Below are experts of layer 7 (counted from 0) of a mixture-of-experts language model. Rows are named router (the router's row for the expert), gate (a neuron's input weights, with its number), up (a neuron's input weights, with its number) and show model dimensions 96-191. Each number is 128 + 32 x the weight over its row's rms, rounded and kept within 0 to 255. Numbers have three digits each.
After each expert's rows: a language model's description of what the expert responds to. This comes from a sample of Wikipedia text that the model never trained on.

# expert 35
router:125159108157142094092127161183152105112143141076097156190082142100181098159081140156172138145120193172158108178178069144110103136126128138133155125108073090142174099095067100137121160151052162133112138124181165122141120119160158086084131156075117096119153118101148136127181179163086129152
gate0:136159185115106107102107137162133095169128159109193100060153174094147178137185083205058107102161161136141116219155109114129148179132179108095112118151119072140130160141132193124201120090111059074090140095128155082114110055179119166116105194159128115110108199149113157103095114156153135140
up0:130201179146094160170093201159142117098147096125119124096144187098135126135158146120116149122062146103076120173148139115096143126143133146110196165105118052149099076133138148174115107086098157146121070096106164115144177117180166116120107107155118100100113138109071126122135136153150062135
gate1:154128205086193120129152106112140122084145128108124224153169106136108132187101160093124113146098179151075168083152075184125139174152100118141099131124157152111106087146133158136133153138139153124078074202105153168077170172109134139166150136146113100103097119161171172101175186098171114148
up1:166121119106180130105097082102106131146145142129047160197160071208111105255109169077082074066126163087151184122141146145134143144167112111134109161101087157125098189117149168137097094118083143149114142143135170196090083118155113135165111143191064134126111108152106135117125156137126116128
gate2:127149131144117106177102122093124138094103145153138112126123137149150112133115117168154155174192095112111127115136082104200116153077123127139159143097064118110072101146129145122164122113150106096130161086080150103125150061141133154207103154173173102130126177196100141149142086096124106073
up2:140105100191159200098118106198087165135142124126161124143104094160101141141114116148101138177144080134129077131162098146118160109139105081101109094095120094111115145157120079134081092169143118144143152116110119175059185190105113105116179111125120104099158089149120131122135084119091117157
gate3:148142130094143179090145158117128064149140167121122109095100150133206091090135088076104147149112125124152120122139120161147154148155178099118105169097087085109181117095128083158135138109117122089160099078103155163115139040177183109132090113061094152139129145137110199085139137154161069157
up3:111135176133175094114152122068149071151128068169064133131164121132141123145054131189122106097148176102082106103113103123083063127098130154146145098176137127114069145134108153147117087155122121190060130109102123105125170157100130106167133082126089112171100135162113100138164166090184128123
gate4:074106208113133154101134143108130107142143125119149074115138123175179145202168124163140161195122144181101106112103160152130147120160092112134081193153148087078091096044101108092124150142158062178132073088168141101105125154094094134189101109059050178150114148147156175138146137161143140074
up4:105092075106112068172102133139143143095073111132128103103117130071127085113115144131106115145142128111086126120205119089123096097151227066084093141158141164106176114128126099124106099157099189118153102093156104109224088114068173140109152118156048153135207113122091108129166178125132122118
Description: Words opening a noun phrase after the or a, such as first, most, largest, and is a in opening definition sentences.

# expert 1
router:118082086113102132095104156133156175104092107128119139153146111090105148101092114166077174189095127110197106146050161112114133142187151165138105103140146166152127116052133130159149085080158068131129107102139170077139122127139151139159126115204159098116123123148109142171135095095195138139
gate1:118079099181118072129147156119161100165082107104104165143134137066130067076109108105174127123152103175079103143126173176134165113087099115114146117137048081133156129130107082112114118138135097127079159130143141148129143162086155107076099122183157147126123163107106139129091171128099148140
up1:077153117126093092133162191110085105133088132047096138171121144088111093155145118150121143105122095098110151114100099063157102110121095153083114172157152109148136154108104136153104165118139111120136179133159131110155149168109120124118105136088114173144156179117134099129140140144139104160
gate2:104188087164130116109144148134142140221169085158139053164206109117132130199122114103103136151108135196107124136132031125125189117155116102084103160189064101141130088135106059087097145142136124137158147180089158170162159163123141133096147116159164153173145089122144146137145156148149121185
up2:143166146122114088111115174167163162201124116149102128127167091110134086149130097134136116121133136168117090188081130180153193091133113130098081113102115080129195096108086113143101143128142084147154081117153123116165145115170138105135148160154170138189112111123114181159121185136120151123
gate3:098092153107093148120147133092126150142133101156099162117122096106115173072084095126111092102141143097148091078094098167134105159140076126133188097084110177103092120102137138076090126139093113077183145111104115159097115133163048093125146097152156138120092117071123167071126093090130130093
up3:104152161116107175111176141155131126139149127151084146167130165160075154129133111104067089122087156098107184122113109137138130099109139164126139123145126157140122112154111199089124128157097060189183109149138085150140126115116079118149123169151084135184118113162118165140091144181112069134
gate4:139121121229129110143111157092122131127126139143137119137148110111142089121107095094092149195108073149068082193143154154128031141114136177109159132113083125154105139134065142073107120105119108134128128159125164115095144123117146205144121138130115195189109171066128110110069156187159127128
up4:117163138155119056134151086104052102130100067154166134074104092166130119139031114097155137115119154148145154095135093132150125140127118104075106062086090138179131105150136140090142176180152156120063145167145158065139134091136147145169177107122144113166114129130108146131134134108194209140
gate5:094071131122099043190125156092110177089124085067135147101116144127140172084154147111145133160126186143129169120103083109143045144178114160134159190134112170159055200137109158093142131167149107120079155090126159160147143149130158137109138137186122161118100116185174093148137158097118164163
up5:165144059113106136188144135140108125098101096115145138135125078096136143095099154074159100103106129180170088072160082132053038142120155133165117156159112129118167169130148106103099154082148098135106155120140116178093097155085114115169148045161121131117153128174144142104107097172102065136
Description: Opening brackets and quote marks before titles or names, plus word-initial pieces like un/Un, as in (1986), "Something, unknown.

# expert 25
router:110173155156101181161131094053070101138122169073132129191067081110090132101166119092135037145113089099136134103192125074120137086118131182145166109134145105134123136138065114144096151126138209173071128114090148165129137157118164107127149111150125097093156165092197103159148135156147123123
gate1:133121201126121124085106102163135139134152195117078107142156121119166218130162110179153115065129097152144154093130153140106153149145160133100106144068131084079130112122064197110153138056099181138041120122163153148162148135118155098146170143102109139152117162192119171161096090151130072174
up1:134120126141185144169155122063151142072131114085149100110108118175043104142165125076137154146139149160165121124110097139106139101186137121133172174178085190104122118141154132134145162189160110115141150145159120199112150120085140074121125183199071133144072107185190093129100116147181152094
gate2:120111155122133181110106151135090095144130144119135127134150150087117140140133202109096062112121098097113117065102132127153125153103087124120114141207175124155136131138149116100045127112141097100171100153118171173138110096140156096168147143104190184201094182105100084177128166123110136122
up2:077147056132164108065120101107113145117184136107130069134123188131088078136126122151112092117140118154162166154114105120124079121087085143112142169145066198139143170147156104110103151075138081126156115067069096136082098073132121143183166110146149127154135151087153088118151130184091163130
gate3:151121129135088137084159129113118204095122088126090204113137113144131110155106110161111143168113131117188070074138126126144165156145101142037105109144085079086148149109118078112126196111130169110139165184123133125131148202091090166120169093192110158116188102195140117161175052124141139126
up3:153169129151159082137069158130100174139136110170113176084139108124167113156124118165153133070118161116121141091125157117156111130183140151127115189132123071103081162054150118159120186162108105193149142149150169139117137097183144175143099113177159176071133083079080137121126076128071164108
gate4:111160098053139146110143125103171118136167152187143121157141141159149148101110140179155150153166110118113123137150085163117084107196136109128080085109142015137189088115125121100139156127148177159106145106137169080078157132173088103119091138083075090108116093162114139107185154130144136127
up4:132152138124121118126127115139140149203125124132136149132174186080130146120131110108182187118122132145073125147125154123172155148131083110126124202133172151195157104164088116113170134095118168155122098086165093137172121035167186129193195150051171176125105117166142122106140080139105076121
gate5:106113133137136143094180115081119137157122122118146075133162157134172112180127173148155160163150048105093163070101121134141157103133212191136159159113052096112100096125128104113110108158137117185145121117094162127115186155162123164086129136107104112129147139135189150089117120137125090175
up5:168148060168113146128134161116099124098124100175086136107155086137077138101183106160149158161063113151104131114117041099074146176164121147119136115166169130069066140125112138137111138152167159156133169104184101132082126130031117154149110094157091167134177126166142075161144136141123116134
Description: Articles and possessives after verbs or prepositions, such as the, a, his, their, its, during the, plus per in permission and permanently.

# expert 5
router:111125114171164111162136048164146071147087096109123131153101116120068073093125109084093109099126097119113170188111106133145113174125084099033125132135097115142097169150138159141095054186133138161176095159063104195120117130119143143078068058154143159156114116103132135091128156136092143097
gate0:104111079116087181081091145178133086105091120112130100112052159117160085150126106130099090145101158130129086081117138101111130095136138126180154141107125188099037125167144084139124121174081098107168181120127141113114186127149143136141104119161137147170112137072129114114085137131157157068
up0:102129155189099083167128127081219125169193102175188160142180155128152138057123090156177170146068155141143157158128145100128093193162121106090131087165089091172155147115146151085093111125148169141104117143145100130103112162160120090109140131101099171126114092134053077066106147150089123141
gate1:082124135157122105162172181100116126140172095087107131108183161133139148122094133047106141183146161163120182137105175116092098153067191181191133161116091120127124127109125119113172138127099140147157150077098130102171140060160073093127136145101100095101147112101133105154166146116170118157
up1:150056194129122123075062113133075136153213165155055115089112098127117155197112112131148147079099156122121189147154220155096115170141058163137131127097101135174080126090147143119184106150071090152143103092135159154054109137150131155125164097151161101132143111148055097172146096114104095091
gate2:106088177188058135119159104152151153103078153046146142158147135090187142105170109138165145145154129165136081126085180133090073059120128099077138141114063118117165137155130088145128091135126131185141126084126114190075124201098112131158119143132153151052140121190179164078097169117120118087
up2:144071154162159081149097136110155161108080145135085125109173095128168145102132170151121167152167107148085146139129115142114087101077149122103161098136025143117118160138136105127072110098179116152113141155085157117093158182109121114134132206146096188108065108173110143095141159048129135086
gate3:074122189180190105079118041131136101102142193109101080146162140144134156152145172149117063103140204148160078139159123091103078091129132113169127111092132135132148092150121122117134134132085130085117164114136096109104153190163169166177151114077086050165144132170181126176135156162094118166
up3:077111175096141135176146099048125172157157074161120150124139139109091174120143081175144100146135115097166172174093100109157108158147133118102055148093162085145158149116122197144151113129165110177093167123088148095087131104171082112113127100109116078149100147070082147165158151189131148136
gate4:154093152075102098085118087192099127114140117166117105146065160093123142121159171168140123105188162104136123194129189133162138119097117127134089191148136077124141125081142118112203144076113173129082133156173140154099136133150112146118136142035156123112103150083093084093119110086139075173
up4:189103097165127142182148109141126156031137152178162084121126101153101097115109212145126165108124094127093111180181152128160105125184150177130150172144141114087073141141138141137100134100119181120097056121138156112092182122124185151038130139109118169146113160123056130101176076108147110107
Description: Prepositions and verbs linking clauses, such as with, through, during, because, due to, by, and -ing/-ed verb endings.

# expert 9
router:099118118084168140097137188127159194142132151154169170085152117131157127132167103134148151120078132194141140147082162062163105098120125121148152136125095134112142168177085113140121145113090133130161135091172143110170141118095112135114134077092137193140192139097147110187152167079138149132
gate5:154129132115142119101175163111133057128147149156106123142131126134128196160095165127124096072150130075146130135065151132105073132084159161063065089157135122154142178144090127107112128142103116122139221199091069155068106149144144124201124170142150124124123147178128131153160108106138179110
up5:150133090128126130160089091163107131106146140116126189152152113089093090189110127136076107162105159144168115082214089088192142151144111118147141178154121127143126132112144162136110179175123101156089145067154163127117137137117121070137154130057076138129129164119077079130176164188119119168
gate6:096159161112078088048146155129154106165136139104160112173159147142142142191196099085147111129151155157140055171111215106168098136104166151096122069081153126204117108057110171091163141152150168132149137099158164100119115110110093135172120152142183112127133115131147072097084030173158141122
up6:181140185124136110138088174149122069138133087175156099100136095144068153131205093124131108060120098031061113129120154163130114125130108109113131095107113052133158129107112130114124118142107133069070074243126137140110171059147136176105055171148143126137136075126084117159112147171138195144
gate7:115153207077187122100156139147177120139153184107084139121146151158127147136124151123151123142125183111112148127059176103134125114137050142149149084059123089102162129123091130145126152114126133147155087137157135099128128105091122066155133107156150179151111154194134097141145098103100094157
up7:131143147131161091102134121077129081108151192106112121154062118130164096172060146179116077162169101117154121124167144112143140128120125132084089185132158110227128125121145155152122172125101128113130161083085175174114122143092050136166143151085129130093153115134183145160221206112118100167
gate8:138179140106141106148142193137138086192153097118101102123143090093122142097161152192161119109200083073058107138152114137139145114130180132118086193161112155135104125129093161068094127097101165185141113142116206099086106117092129157108160108118151091066096101124128137115144195109124057137
up8:073174079136143100131144142204156152177169103096108112206116157047113105103095172149155132161161101138166169073145131128122148130124137158150123140081115140131153136115154132148100101071095131187126130040123154111088107145117073145118096088086066130118150115118141145164145146112124112119
gate9:106063133132115132195077138109145098106069127095134158143114143091132077188128185131138126151129111148095171129119147154103141169121146130130103113117094099098189073165174133141123128074177143158132130111138127148160138097146044145049188097163124090164094134127143151159104108208125137175
up9:109103151041135148129123173123159163079151168186160170107122098233082109176105111151188101160148120109158129108113103134118090126093085097115104136150143120098061130127164144131140109049117163116137178129106125180191175129088141184115158120134084132145112167108132108141031100112125063140
Description: Single letters and short fragments inside words, often after a first syllable, as in fl-o-ors, cub-ic, Areb-h-ashe, Pl-ant-ae.

# expert 38
router:122144189126110111085143158103095106114082109131180085099119084157061086151141171116138131093090108076131165160107109101145163116092129129095148074166161120163109195141199098115142100109163162110095109115057106078102188151114173144133098145096125144186141086084174117086181130134118150140
gate0:105105153126127106153106125192119073155165069175112120145155141110152148106079118148136208092202107132125125227114104104094160131180152098128088120096149107153160118137124133198091148149157086126133168172161157133176146121149122177116028126114127119098100078117152108125113154162143116118
up0:070120122160128111163090173096069121148119091156153107128145059183127137161112100089147120048168134142140106180152128083148131131124146071093132115108107107197124136142118090163095147115151125143091126172138200180106101107134136145137154125066153111135136030136085112110140173156181152098
gate1:104171153161059166119110186143133084144191120101122113152181073173107114147154167103116124093111132134079143091116056218126151155103179151080191122085135113174155118131150183078035161119140074133108135147158097129157148121170120056145117149075162143154072185087124081142131136169123111079
up1:165139100200099089125132187171160105044077063079168160154178122109118112086178115068192196136068098097075120064160107125119117136088075162185144120148141108120167169167125146142094109161141113142166106101100136094187131085104158152102107079125100109140085104147116097122202086127087106197
gate2:169147161129141138129126145164159108138136143129096142138161113132086117023161142145108121137081109147179109190066112137124062096130154181130104155125157131095107113143114115125147116098086125158107112168132085091168169164096118152096200052147177119111121064107120139209147142137119109077
up2:051109084181167166114145156119090141088113162102121067100079150124200123084173113094124145152110103104107174052147122093107144116104088104086093121153081140176130099218141133120180151150140100134215129109139147153118133144121075165134132154164160114139132166145122081083178138090127093096
gate3:173142182091158149164123175104170155123121108121060116106097159111181126205154140196143176118123132135084119074120129184114134124169168092132101174145196124160122161160156160106058141104162140107094127106116142161115135068105086136119121097108080097162142105186099115171122141096174169163
up3:125072161095170178198069144112138158132080179119159158083125125133158163121124066142180130080124074160144168080145181126157089129153122117147151120153106144122131148103100126140148161037138134074130108112080133126121083157096131159113100106142156204126180138084114124104134137099155114050
gate4:128151131112138086134152122133101063106125133074100145122150089154122141148094092117144154148150145100081111117149069101153154156121172151061146134137121117097113135111111134079112106187072105098181091123142125103124102165119117135116101108133070164175117186129123074121112091192132100099
up4:099177110084138126111115125112194148104207144098148140114085211136110130136058168059100120152130116085117079071137130149149126134159077162197143101118095119061180179111143132150113126109120134133133156127168114169111172179105097103155110165123047181136155088178138169074133121092079128121
Description: Object pronouns (her, him, it), was born, among, one of, verbs after prepositions (putting, settlers), and stat-table numbers.